config = dict(
    num_hidden_layers=14,
    hidden_size=384,
    n_experts=32,
    experts_per_token=2,
    d_expert=112,
    d_shared_expert=192,
    hidden_act='clamped_swiglu',
    moe_layers=[0, 1, 2, 3, 4, 5, 6, 7, 8, 9, 10, 11, 12, 13],
    router_score='softmax',
    normalize_top_k=True,
    routed_scale=1.0,
    balance_loss=0.0113,
    balance_bias=False,
    router_logit_norm=1.5,
    init_std_router=0.0242,
    lr_router=0.000798,
    vocab_size=32768,
    norm='rmsnorm',
    norm_eps=1e-05,
    tie_word_embeddings=False,
    optimizer='muon_variant',
    learning_rate=0.0112,
    beta1=0.95,
    batch_tokens=32768,
    max_seq_len=512,
    train_tokens=389400000,
    max_steps=11884,
    dataset='wikipedia_en',
)
Below are experts of layer 11 (counted from 0) of a mixture-of-experts language model. Rows are named router (the router's row for the expert), gate (a neuron's input weights, with its number), up (a neuron's input weights, with its number), down (a neuron's output weights, with its number) and show model dimensions 256-319. Each number is 500 + 50 x the weight over its row's rms, rounded and kept within 0 to 999. Numbers have three digits each.
After each expert's rows: a language model's description of what the expert responds to; "comes before" lists some tokens at least twice as common just after its tokens as in all text. This comes from a sample of Wikipedia text that the model never trained on. Tokens count by the router's weight.

# expert 19
router:525494483549528504510579434533480516580498414519479490557508542566467516562506525460470521521403600621461439460501613500436503540409481574567529479467550592582475433599471503509485565484511505
gate0:597471459535553492607567542503486539459504490560516520584484479492517492528408564528447508568506509393565592503531508508462459499442538504425397552499572522484563499458436590443482528469459465
up0:521457479531568490528522536503503562470493537549548539566512542555495485566405575524477484577547504433504585516474522463475538484447556447482419525522588487549617464480488520467485516467473469
down0:416465490530500487344460510504489416470488558502430527606368504400480512579471528447458521517429473529519436502612491559539514545478469463560461469427480429485521503468506438423471543535539585
gate1:434374565508561512509484498446473527540502547483519480448446488439484478558482563482494442467407469481478582414476552448494462535539541560546545535590499555501575466548461472545532507533492471
up1:401430542517540476530466470509482489521473494515529463522483479469428503595499531509481477458424532499521620457504542460458474546564590504499525471532454610554509483452490510537560489497458515
down1:514500576509507473472543480471514501526484492588483531563483479430495447571528505469505568575471488383564550546503498390500559597523559501552464526493496522394566421440478480525582600549460522
Description: Decimal points and number pieces in geographic coordinates and track times, plus Latin suffixes in species infoboxes (Columbidae, -ensis, Phylum, Animalia).
comes before: " ", "\n", " (", ":", ")\n", ")"

# expert 29
router:510521545551554525476503451431630469488508555539504470487541440566442537490521626503539424523456504562481467596451487527453504424493468512484505608461583484461450397450518526483529526501465506
gate0:534551513383549588504556454553555426532589569458529613496451515588577455492554488412451533529562411546488478439456453550415496485568466458514569489439460584446433419512521447415520484555527484
up0:502528538445524610498543518449477495473530535414516647426434509530539469477534446387547510523521474550543432465473474535433499477537510443528602480440486494445434429606453401378495467514525568
down0:420451421591523480482551531494431502504487493518482478505545558505534457482428535464479554571556510556531531484621449478445500404468497508470533495569505498479432494512579482469605495433574533
gate1:598548567554489547437554505490458475463500482540427544472555557496466490486444505448445447499611475602565505417454504545516547477507509434454540543499613543492486486484412465394527461535520523
up1:577575540552533458474558517521412483490481494547455575517502561523449536504474439519456522513597493547548510371460488516502551472451491430474485635498584534501478482442428496490583467536519469
down1:552397626531439462577427477504476464531517421480509476547425489417511433554532499441503498507466529492452592554464455464453487434498458506513523488481383566531621522461497482554512468498560475
Description: Forms of be after a subject (was, is, were, being), clause-separating commas, and conjunctions like when, while, if, though.
comes before: " the", " a", " he", " and", " which", " but"

# expert 4
router:452416549505559543459440475497522546502394449423497452524408471484434416518489433468435392487522467422500528445498479530465507547480518394525453465590580469524437574447478541514468446447447490
gate0:486467551528459463418494463526608432502475528379467454545471461586402492528529463469604463399503587577463560456459513432484484540543444543526564517493475488524524562475548531476473459552533530
up0:506484473488496479475462501500596473578470504466517437561437434611406478451521539569583512385443619546421483478411475455531477541542472501620494496477513451532493582452510528494462503542483536
down0:489526539415564544512530473433496547452437524577529545516456512513477547508555528529502513498558452549482550545474469554517403435480514458467337462465526510453456530525544515492411520536422533
gate1:457493535521486507449551571509551515548558492625517502503483531502476424476507636462421470465443514508582506576421483580595440541536622507531509489425473515448476588509479543599481457481521542
up1:487485561504476505414547487516520461544475448616454509487525554544439520477528540512492504412424491395583386496438446557581452452569617452526506513403465441496496549441503577581477420466497440
down1:405495489457480437477509599475495467464398582468473445485513473421559388532454513494467537434453521473514502550482451542515492559534540466453560441556470509518598405526508467483507491450567414
Description: Full stops ending sentences or inside decimal numbers (52.2 °C, $3.5 million), and capital letters in abbreviations and route codes (US, FM, SR).
comes before: " The", " He", " In", " It", " She", " This"

# expert 25
router:539571509433402482486501471524481535544432415538546472602455533399505431481497471523449505557399506484528471484531425549535579446525451584470504584543546449490536543502477488482480470505596464
gate0:349526438500465495524468486528506487528506439512452543424520492541448516515521552546499465524513470467505481439489455548563499567449485507506489532465458413500468525578578482452469464551460536
up0:449494490492437572523461474516542488586515463493384606475487510526501529541559524546488408570533506535578576525455423471548569552473492523462541590507505513492503491570562469430487439519442480
down0:542421522569461481492527446419482455521560541518472460534490466470489494521557510406571481559507480537465523484543435471506516422539494570510521507453579479387577616480493516507462494510503475
gate1:514466488426485534442495452531508430548430505465420532472528503505528552464530418507619504503557562461481458582485521568437500375568474433452523465520483444553541485535352422505512414458553573
up1:514460483497537426441590587556455478531533553523490504462420524402593484410416430574552531543505533419533496535494443541506454408593533527544515437493501454454616487547434470524495511442510620
down1:457489458427449394525420511493573593585434485557488399535469490535503509483479498588486522465502525411558517527486560488398426547439548512505578463564421542505503538525509476501484556549531582
Description: Closing parentheses and quotes, especially in road junction tables (US 89 (State Street)), plus subject words like it, which, that, located.
comes before: " is", " was", " |", " to", " in", " by"

# expert 15
router:527456502494431439483497468490507462526486480416526514526554474378507508518532454538433508527534444493448453504443485404509512623467413506524540501555465529382541497497452394600489474544505555
gate0:477456562536412577445559551505471429534399559569497512524521525488567452601490529509533526556488548513538482448448552417427468559499476511526487568560523538454456502481471586524542533524548462
up0:541439515472530566478499494504498508498449425438462490563436476586455464534476622496445515513516578510509452506411534482516517492452505510474496612529557477456508555442421503438490576576539491
down0:483543428637377567451492364484480433543565488496498570450522336489455546535466577604466508463524521577468492352459530545410458509482481495514509539458508492466439488592583503479560422546444534
gate1:527508529489492528527557511448559430460477536460497591410396501460486555472510482456440451505561494544527487549468500548503535522480449451536554499475651408476504510471434540479516490525579407
up1:536509553493524514525596521480501480519560545383499532491417501407488636557505609483465474507500477500532456519535470561482550476503434474500588509435574487474498498467474525424474400521550463
down1:390433547504443504495460454530547465504366532420534403558493476521457480488535414504506411529502451445542460488472545529466445474486441484432559517488431471614420521535448419532548597550537519
Description: Surnames and final pieces of names, plus words in song, album or film titles, such as Smith, Jones, -ley, Georgy Girl, Heinz.
comes before: ",", " (", "\"", "'s", "\n", " and"

# expert 30
router:407497483494473549497460499516511464499436515632497529416449474457505512531390470418565422458527462505517581531530567467475440533387490447522558509470472457558566604430417453530438429572454441
gate0:472484568457477496542529495503483548488435416499559506504525501550532536587569535528514417393505519500505545578466461434505461493452474435544478508475590456487563560411504507484497401557378448
up0:510524541496499394515467408515514564520546396439498437573515506552468527597548509426504545484452557538460469538468502411527480424531494487542501499563521489490544551455585457480442521538475404
down0:455489452487449491453508535449475511523503504667553530488474550511468534449519456428474463498473506458458515552490542571494544474459445467530469443524553410493511572463534576538517545605379455
gate1:420395530536532583445537604402505517454472484563558508401481458420483547491443584569470416584525455457543567526463612475442431592547506433512503559532574497478502469467519512460444521503380557
up1:536481448563458465528544483392508556505454557442440485498545439459495535508504528552511551572522507456495487531470524532574472455618581495459518486520434548434485432513551533446537520474522529
down1:545465503425526455413411523524509528455569440549546472478535496458536552517482532558487436535480419465484552450512544531478517511522484505567507440506510392546514508441561560498514487496478441
Description: The infinitive marker to and modal verbs such as would, can, may, plus list-item hyphens at line starts.
comes before: " be", " |", " have", " |\n", " not", " -"

# expert 2
router:452538473470525501421506469451555457486496559509472356545520512464592531500593499510481507464480556543562554460563420545435520462516472491443459534425401534594473579565556503522530458514528483
gate0:483554533611446539469649543539465542575497520489502457520445426471517469474460455457464480529507464459481528439442491504447566502547484570607381495360563513534511558421468453463456514550526485
up0:482552476566439503457643565613492540533583518511403529521436516533475485467455489543470431547531440504490559440471542467458527461572543528547341514417565511517514530452486538468548576547515519
down0:477459464554486473431574478479485484469478432484479489598562550379554524491430550516500478534568306542522410476495406549428508501537394452484496468494524568452550517472505370492443438456502445
gate1:597534437429553527450550514467402422548514504612486493439477568435415519440398450470555473491481472584565496501472430519507501464514505540498513573487573481556559553537451523494531495496490597
up1:620526504410555533466595468488480480559458547549496545434465537500514475472451396572590501525556521519570453408458552605498510519515439473509528481478612503520527547501456477525500478456534453
down1:481469553521557463581566466485610515594481474459398478430489512541438426513507556488478527491489456566569593541525544440510403531497514522494513561460477524535532500612521550401565467486597512
Description: Prepositions, auxiliaries and main verbs that open a predicate or complement, such as an, under, over, about, took, has, for.
comes before: " the", " a", " ", " been", " an", " that"

# expert 16
router:545566523473559537405591484501670518456387512515449544506534509489423528627548485471588647510592487487469549483514449420592480522398508439450584503422510459518440389492571530475492473505534510
gate0:575577553514447540500505434482494453531386516506564491499505490512442449505484571538485563617543631520547450596426523469531476429453499581455493540453571488536480509503496503521482467515435546
up0:489477519541461529454569498433485428553402473497534480398489454477461503475544564461511589574588552517507417479490513505544507506490499603486504533400550484522461516465484517499471441541427569
down0:526457491513436458551564411455489577492455454461382520401506512493453533443363421630572444464462438514467422485519531448490514471486563484533482480526484542532535477580454475501448467454491618
gate1:543398509460419464524511386498459513524624479501478417484508523515500532468483515515466495473531547554516419473589469525457468474507442527414446426521513459580528491513531623522539380601517451
up1:570450483493423472553537405532514594583577539543476505405563531522485538467441443601496535464536577562528432530579561546487501566526488512451496437537502520521522527555404537522514373527493491
down1:571618540561482505547565551447499563533411530533557519492456427451460492477513532438503481435468563541466459480526546483543489490509499465540470459405468414514485506552462522443500468454494501
Description: Prepositions opening time or place phrases, especially sentence-initial On, In, During before dates (On 22 January), plus in, of, at.
comes before: " the", " ", " August", " October", " January", " March"

# expert 1
router:461581510495525492409440493515394540493454393611497553590491550447425473535504451471535502470470551529545555481488557578412537546597405545493443559391408506546444465513503385461564538422537524
gate0:468489505514465457412428518528443498504503516490350530448483397467439523463489473484535563497512463495472603584492475453500456534473528511531520563558466426526461527527520504499449525466568545
up0:541518549499450545384368474476444497441484485528452514531534490494549492452524447487503593486524543547469538560412521465486442570505532482500478572472373449526447422507476463502419517464584550
down0:363482545506584440547382536517626507531490451484530493497524517517563472491597348568513467429397484480541490592487472493430537445488407495443538493493505523543442537469527582454554444457538447
gate1:457478489534415393626451525523444524509545550497553394499552522479565530611474516519455488444432476594562537518518494524475511472564474567397490419521575453468523580516424549509511487529565484
up1:420458484510465408598413572478492555515545531512603399544548470482602446563479487545454482463469521509520561514528531490464530477497499520429538416565587435553512535502437505591529463512546488
down1:473524532453502517552417599505497471499542494453448517608474419476514550488557450509475401576486481555506551405501457515355482478431426432454497573529486454515584562610544527512598524459471479
Description: Prepositions linking nouns or verbs such as of, by, against, from, whom, plus percent signs in census household statistics (8.4%, married couples).
comes before: " the", " a", " his", " were", " their", " her"

# expert 18
router:671472481414440462547584459537467573558560581530535585486472542299518470515600507507452478545477443517577432458534440474562483524463455508467453467539404512439496537514572540494529493499520437
gate17:514603420553436534509495444526474442489493459470417486376501522461519507525530545440494469643468509516545598475563478379514464551492452508433536508548550544509580388525442527529507491451467547
up17:467596408587441563607556398585521493544494508540521593357548477428549528555558528463505504608478437509587510481489492447523409500508454462412521482504487581527515417574518571553504496543502538
down17:490515595528453442551461483501500513449459523496496438464425554499563507509397540416556500559454485422524486498522512503518494490391485490493610508530486476522491431604545469470497543460478477
gate18:543428457591540501569543505471512490534546466489470438453557476482503546609476566504467420548391510555539568513564502517456526548552472542575543536507448508487532506451512601526496428559539536
up18:549392499539580557608528505455523419507519510435510510483567511474487554627530539498483416575470530533473596500513467620452465542492473532561551493466434500461551455477547623539491461580531528
down18:509568520405535453491524423430476498480484564493528529425603494481539480490523570479497536487454481501542494426617547493521581410526480425598459462531549575449549448470555519437429454538456481
Description: Label words in infoboxes, succession boxes, headings and list items, such as Personal, Preceded, Location, Place of birth, Career.
comes before: ":", "\n", "==\n", "\n\n", "==\n\n", " ==\n"

# expert 11
router:573455533438407451532458494518494503485531496447564478449584521460511454456568532502446407560499462549431499519554514541609517505588495500506502540559497523446551482470530461496444503472561513
gate0:503473590461461517568506566496454485507498491455484496518555502421421402521507539534457565494506495484446520503486550448469459456484641489533510494594536521563450547506461517461507504449567403
up0:500469538484478574529457574459526561508524495444482516555570474395456493533487492480444489594501424533457569499449516471416479453533621508519538527526504505597516531532437535473473502447594403
down0:504528464495509497448551459539534439411566533516547504466581509531428416486534597508485466471503501558484552549465542446569480462470522464479454414484406497402587476461448518517502466528419438
gate1:473517525508514534413464630497553553606540425549561461559480484497565504526539575476553605489512567483484491558496471462412495522447514544560436537505509516528488564553419511484475583468471508
up1:469511563474573473470478573522501517561544486518518390492484545543541491520459549485505460447574540479468541514447482498494573474402622550547415503547482448488410596478517466475481564459512532
down1:517532444501504529535409466506580514547610489552592450472471511435620589577578522540553531473489541538541487474520526527459490408557466432455479577530489482521507493589507476532465560452527473
Description: Nouns ending a noun phrase, often plurals or abstract terms after verbs or articles, such as months, members, speculation, concerns.
comes before: " to", " of", " in", ",", ".", " by"